config = dict(
    n_layer=13,
    d_model=192,
    n_experts=64,
    experts_per_token=4,
    d_expert=128,
    d_shared_expert=128,
    activation='squared_relu',
    moe_layers=[0, 1, 2, 3, 4, 5, 6, 7, 8, 9, 10, 11, 12],
    router_score='softmax',
    normalize_top_k=False,
    routed_scale=1.0,
    balance_loss=0.00282,
    balance_bias=False,
    router_z_loss=0.001,
    init_std_router=0.0153,
    lr_router=0.00222,
    vocab_size=16384,
    norm='rmsnorm',
    norm_eps=1e-07,
    tie_embeddings=False,
    optimizer='muon_variant',
    lr=0.0205,
    beta1=0.95,
    grad_clip=1.0,
    batch_tokens=262144,
    seq_len=384,
    train_tokens=801700000,
    steps=3059,
    dataset='wikipedia_en',
)
Below are experts of layer 8 (counted from 0) of a mixture-of-experts language model. Rows are named router (the router's row for the expert), down (a neuron's output weights, with its number) and show model dimensions 128-191. Each number is 200 + 20 x the weight over its row's rms, rounded and kept within 0 to 999.
After each expert's rows: "comes before" lists some tokens at least twice as common just after its tokens as in all text. This comes from a sample of Wikipedia text that the model never trained on. Tokens count by the router's weight.

# expert 10
router,197,191,177,174,197,217,158,179,197,196,190,192,237,215,235,171,186,203,193,189,223,217,231,224,225,200,214,217,229,203,192,173,170,184,199,182,214,194,230,161,199,179,212,218,170,173,170,204,209,230,213,227,195,184,161,221,238,191,190,200,202,214,218,218
down0,219,215,220,184,233,190,158,228,207,230,237,189,224,210,182,209,203,178,217,211,220,201,176,193,189,193,220,198,183,220,209,239,192,198,233,202,217,192,191,174,253,225,174,230,189,160,228,198,187,161,207,214,188,214,233,183,178,216,172,163,216,224,219,207
down1,191,163,201,183,148,233,182,197,221,195,218,204,193,184,183,221,208,197,215,177,207,199,220,212,250,220,192,224,190,205,176,193,242,193,191,169,214,218,168,220,225,212,197,208,213,228,210,194,214,183,179,200,176,157,199,204,188,221,206,217,252,210,183,177
comes before: " of", " and", " in", ".", ",", "s."

# expert 41
router,244,182,218,157,191,196,175,161,183,206,198,185,199,224,185,186,171,212,208,175,212,211,210,204,200,232,200,244,223,221,226,194,197,213,176,191,201,183,224,187,187,185,205,203,217,189,174,167,175,214,210,208,187,189,206,199,213,174,175,201,199,207,214,217
down0,170,166,210,239,206,215,181,230,199,231,193,196,193,242,194,180,176,195,169,222,204,216,195,190,231,222,197,200,226,172,189,202,225,201,202,204,166,172,157,181,178,194,217,220,217,232,229,182,195,174,189,215,204,194,203,213,208,183,203,167,184,184,192,190
down1,190,210,182,195,205,183,218,188,199,192,204,222,172,201,222,176,229,200,208,203,179,204,149,193,220,168,202,191,218,195,108,213,241,197,162,191,225,216,224,196,183,203,205,189,196,194,211,198,224,219,204,185,210,223,230,165,235,242,233,185,193,237,200,225
comes before: "\n", "-", "|", " ", " Succeeded", " -"

# expert 37
router,209,192,173,196,170,228,180,185,190,211,199,202,215,239,209,176,168,204,184,177,216,232,227,233,231,225,229,215,213,215,208,176,160,187,195,186,220,183,216,188,166,177,223,214,190,209,183,189,223,244,209,228,181,207,174,228,206,206,178,189,224,214,214,224
down0,200,235,199,199,192,189,198,179,164,232,218,183,192,167,196,201,203,172,188,204,202,202,204,187,183,202,179,181,175,191,164,197,198,200,207,191,196,181,196,197,184,227,170,225,192,222,157,157,175,181,189,170,206,196,223,184,219,192,232,220,219,236,168,203
down1,199,186,204,187,172,192,226,183,196,213,189,199,232,201,204,229,163,242,227,195,175,188,192,230,184,157,202,171,205,208,209,214,192,219,192,174,172,161,202,254,224,198,200,206,208,202,196,216,235,191,168,168,194,184,190,190,270,252,187,212,209,186,204,214
comes before: " the", " a", " his", " to", " their", " its"

# expert 55
router,210,194,178,139,179,205,179,151,184,221,190,186,202,205,238,196,186,192,188,193,214,213,207,221,253,223,199,219,220,202,222,162,181,209,182,168,203,208,206,173,181,191,217,219,186,213,190,181,187,220,210,210,206,209,165,226,210,193,210,185,185,200,202,201
down0,182,196,193,145,211,170,226,194,241,163,206,216,196,225,201,191,188,179,216,201,224,163,189,221,198,216,217,209,225,225,145,212,219,210,187,214,223,215,225,195,218,197,207,169,191,215,176,206,170,216,223,204,164,241,202,214,192,210,173,190,202,216,171,195
down1,206,221,217,190,254,211,203,243,241,228,193,206,199,184,221,201,215,193,203,223,192,167,194,217,211,219,183,170,255,212,190,202,176,196,201,219,209,230,192,184,207,164,202,238,212,227,185,211,182,194,184,207,195,234,204,198,218,177,194,185,189,209,197,185
comes before: " of", " in", ".", " for", " was", " is"

# expert 28
router,219,175,193,190,210,166,173,172,210,190,165,171,223,238,182,208,200,209,196,184,208,216,244,229,213,211,192,207,198,219,213,196,156,192,190,210,198,168,218,178,189,175,209,198,177,165,161,147,216,236,227,199,194,211,184,206,191,169,183,204,195,245,201,209
down0,222,197,186,203,187,201,214,198,185,175,209,227,180,193,231,211,176,226,217,203,207,218,223,226,199,200,204,178,172,204,186,177,237,210,190,188,177,233,203,221,167,211,167,180,185,168,189,194,220,206,178,195,212,202,179,194,218,218,197,183,217,220,184,188
down1,193,179,200,189,198,184,175,233,203,215,195,208,177,186,188,196,175,205,203,199,232,205,174,224,183,192,183,184,208,207,202,199,220,242,174,209,224,230,206,172,150,229,198,231,209,180,221,159,207,184,180,199,193,217,192,201,192,187,178,210,202,172,235,194
comes before: "\n", " The", " He", " In", " It", " This"

# expert 46
router,203,201,174,186,180,221,165,193,182,190,203,192,211,216,231,191,190,223,195,182,215,246,204,241,237,192,216,226,197,205,212,184,160,198,170,209,213,178,233,181,200,167,217,199,190,188,169,193,210,243,217,218,176,198,160,223,211,188,204,192,201,213,208,211
down0,217,223,190,168,167,182,208,207,200,176,200,205,226,207,187,198,187,227,206,203,199,200,222,201,234,175,218,178,181,175,153,156,189,191,212,201,210,224,216,197,182,236,205,201,179,214,194,206,168,190,190,193,203,217,208,207,215,208,217,217,159,162,205,226
down1,205,191,189,203,215,189,209,189,211,217,183,182,196,181,203,183,173,210,185,221,188,215,193,192,210,150,203,169,209,232,169,189,222,198,230,196,172,215,200,225,196,156,194,186,189,195,178,182,189,203,170,177,200,209,193,191,192,224,197,187,154,165,205,193
comes before: "ed", "ing", "s", "s,", "s.", "ed."

# expert 26
router,234,192,203,185,198,227,193,158,210,183,168,200,225,213,188,190,169,192,204,184,216,187,255,208,220,210,220,234,222,198,236,193,162,191,172,174,177,198,231,190,166,209,198,200,226,203,188,189,189,203,208,229,181,194,185,191,205,185,203,173,200,227,215,211
down0,206,216,190,204,203,242,207,242,153,178,207,222,245,194,187,186,183,229,163,203,193,201,203,188,233,198,207,190,179,198,149,209,211,177,210,201,186,194,228,229,201,194,206,170,200,182,185,206,182,170,188,216,209,193,194,227,195,195,244,182,178,204,168,185
down1,218,228,211,218,170,175,226,208,223,202,226,201,214,205,193,192,225,248,215,192,168,228,212,212,193,206,267,210,189,224,239,193,205,186,177,224,223,195,200,212,209,162,174,212,188,242,202,191,223,222,212,174,207,230,220,208,173,221,171,174,185,181,219,177
comes before: "-", ":", " Born:", " •", " Kingdom:", " Coordinates:"

# expert 16
router,223,187,195,165,206,219,196,165,184,191,178,204,221,198,218,178,177,242,192,194,213,200,222,202,220,217,206,245,244,219,230,196,183,191,162,220,184,187,197,182,175,199,214,199,190,205,190,185,183,203,230,203,183,211,194,213,225,179,179,183,192,217,218,225
down0,211,172,180,192,160,182,175,201,177,197,214,232,184,182,215,183,250,184,192,196,208,185,215,207,162,182,212,240,189,223,243,211,231,167,208,178,184,194,213,198,180,206,174,187,215,183,173,232,224,206,195,213,216,215,223,208,177,231,192,171,196,192,177,178
down1,219,199,185,221,137,219,194,251,197,168,207,194,180,171,193,209,200,235,233,207,201,181,182,187,208,199,212,206,196,229,198,212,200,188,183,210,214,184,217,185,222,227,187,186,205,146,186,213,210,226,229,224,157,184,206,156,212,215,196,176,182,206,201,194
comes before: "\n", "-", "|", " also==", " -", " List"

# expert 50
router,205,199,159,167,167,236,185,162,177,203,181,193,223,217,197,160,203,236,187,202,234,205,216,245,210,224,227,216,196,200,204,201,191,200,177,202,218,182,213,164,193,174,228,232,165,187,188,200,214,217,202,203,210,204,178,205,221,205,193,195,182,204,202,217
down0,224,173,209,237,228,202,198,186,183,211,195,223,156,194,225,226,192,163,218,200,214,186,238,212,231,196,179,205,177,222,209,191,200,218,166,209,213,232,200,190,211,225,185,195,208,182,173,236,183,211,244,203,150,198,201,200,176,160,208,222,216,209,233,238
down1,175,195,181,191,222,226,217,224,217,169,232,206,164,194,203,204,190,173,182,212,166,210,211,148,149,234,210,196,189,224,237,208,194,210,188,224,245,185,214,221,206,203,218,230,226,221,194,228,197,203,198,211,202,224,163,202,221,250,186,213,225,196,222,191
comes before: " was", " is", " were", " has", " had", " are"

# expert 63
router,214,182,167,203,166,235,179,199,171,218,197,192,212,226,216,186,166,224,202,184,229,242,206,238,217,215,243,224,209,207,219,202,146,197,202,208,214,186,213,204,191,164,225,219,177,205,185,200,204,246,200,206,197,205,189,212,217,196,193,198,224,213,217,206
down0,199,200,199,161,220,155,133,201,190,209,195,195,199,211,186,183,172,222,195,203,177,208,189,233,184,172,197,211,219,224,182,174,220,195,167,196,178,168,199,175,203,222,189,233,185,215,195,183,206,199,237,193,202,186,181,199,184,178,165,195,195,192,209,236
down1,229,236,217,213,187,208,224,237,203,189,222,197,214,200,197,199,193,197,207,214,177,222,194,184,208,151,189,209,193,185,161,193,204,164,196,201,196,211,182,210,211,199,183,167,200,197,208,202,200,221,193,206,214,198,193,216,209,198,192,218,242,208,160,221
comes before: " to", " the", " by", " in", " a", " with"

# expert 31
router,213,193,160,171,171,224,199,186,187,222,197,198,232,237,219,185,169,224,209,194,225,232,204,247,196,225,233,223,204,208,200,191,176,201,175,193,229,173,205,196,197,186,227,201,179,203,182,189,216,233,202,211,193,200,198,207,216,195,200,182,206,224,224,218
down0,236,214,151,236,164,197,189,215,209,198,192,195,220,215,209,222,203,213,196,184,180,211,140,177,186,197,178,201,196,215,239,148,231,224,228,217,192,228,181,170,199,230,183,193,201,166,227,199,207,221,209,204,213,205,163,188,182,186,184,189,220,212,199,174
down1,200,187,185,195,221,155,219,155,207,209,238,241,213,184,189,191,209,222,186,186,203,173,195,206,173,222,197,187,231,184,209,196,184,218,161,195,206,181,210,224,197,183,210,195,231,171,208,195,211,220,171,211,224,240,222,233,204,169,203,176,239,203,188,209
comes before: " to", " a", " been", " not", " be", " that"

# expert 51
router,218,184,189,127,213,199,201,169,196,172,173,168,205,193,185,207,159,210,213,196,202,186,231,222,207,228,197,205,232,231,253,173,181,207,195,189,203,216,203,188,180,221,216,234,215,220,189,193,193,198,225,231,201,170,182,198,218,170,190,201,173,197,211,199
down0,203,228,221,198,205,224,205,197,216,198,204,204,191,186,213,197,195,209,202,179,219,198,208,207,209,199,151,147,185,201,158,196,188,215,177,205,240,202,203,192,184,205,243,195,223,196,226,200,210,189,188,182,183,217,209,197,186,181,232,192,210,203,189,192
down1,167,201,192,230,222,191,197,190,194,202,227,171,224,163,170,201,204,202,186,217,198,224,211,217,202,204,221,202,169,191,132,190,198,214,191,170,203,183,163,182,198,169,198,191,178,202,198,210,198,232,213,181,186,209,235,218,201,213,197,205,224,188,170,213
comes before: " ", "-", " |", " by:", " Species:", "|"

# expert 34
router,222,185,198,174,178,215,183,166,180,173,183,183,228,222,199,172,176,225,184,190,231,179,216,223,229,195,209,242,235,229,238,226,183,189,180,197,189,182,218,147,180,167,215,210,188,207,196,183,206,200,215,221,181,210,163,212,218,186,175,198,194,222,209,192
down0,187,216,203,185,194,179,224,196,204,166,177,204,209,189,252,196,218,196,204,198,195,167,204,188,224,200,200,237,207,200,232,234,209,193,203,212,215,236,181,153,224,229,188,191,213,213,183,192,183,221,213,230,185,188,199,197,186,201,175,166,200,176,174,162
down1,229,192,182,191,187,199,213,219,215,163,171,191,197,174,241,232,251,175,252,199,170,208,199,142,183,211,202,220,174,213,241,204,205,220,192,200,166,172,216,204,174,225,182,211,202,224,213,212,165,185,189,223,212,198,170,224,229,214,205,186,226,189,214,210
comes before: "\n", " ==", "==", "===", " ===", " also=="

# expert 49
router,218,159,195,205,163,227,173,168,216,219,202,168,195,212,197,171,190,215,201,178,212,215,223,212,213,205,197,217,209,193,221,166,188,203,188,204,224,210,201,195,163,201,225,212,220,213,187,183,220,246,203,223,192,212,163,211,218,189,166,164,232,219,210,243
down0,208,231,183,201,191,216,189,177,184,191,189,189,212,185,201,191,194,208,227,229,229,199,228,216,172,181,191,201,229,239,217,163,196,213,208,215,208,197,159,194,192,194,174,222,197,189,226,221,203,203,194,187,214,162,185,218,204,183,184,196,204,205,183,171
down1,224,193,207,199,194,215,155,190,221,205,200,181,187,192,216,192,194,185,204,196,205,203,188,231,215,182,232,145,202,206,183,174,167,204,174,213,233,200,166,208,196,243,201,206,204,223,179,200,232,205,203,186,227,196,168,212,201,190,174,197,208,235,208,191
comes before: " the", " a", " his", " its", " this", " their"

# expert 44
router,220,142,171,195,160,239,188,182,196,212,196,180,206,214,197,180,185,214,215,156,208,227,216,222,224,246,197,175,193,206,205,189,171,178,187,217,225,203,211,174,176,201,223,204,198,198,193,194,205,214,211,207,182,193,189,220,221,187,169,181,194,235,217,260
down0,196,214,152,201,215,202,194,195,194,189,212,230,170,187,203,199,208,202,193,175,165,188,187,176,207,232,187,209,225,232,222,208,214,177,250,177,195,191,190,202,214,190,177,193,172,207,229,203,181,226,166,247,185,196,225,209,218,211,208,151,218,184,195,220
down1,196,206,215,220,213,199,201,186,207,207,237,210,186,205,194,155,202,221,174,221,188,193,187,228,204,219,198,190,186,195,245,194,203,184,177,230,226,204,226,188,201,222,187,195,254,212,186,211,215,176,201,219,236,224,205,199,177,209,221,208,190,205,191,181
comes before: " the", " a", " his", " their", " her", " March"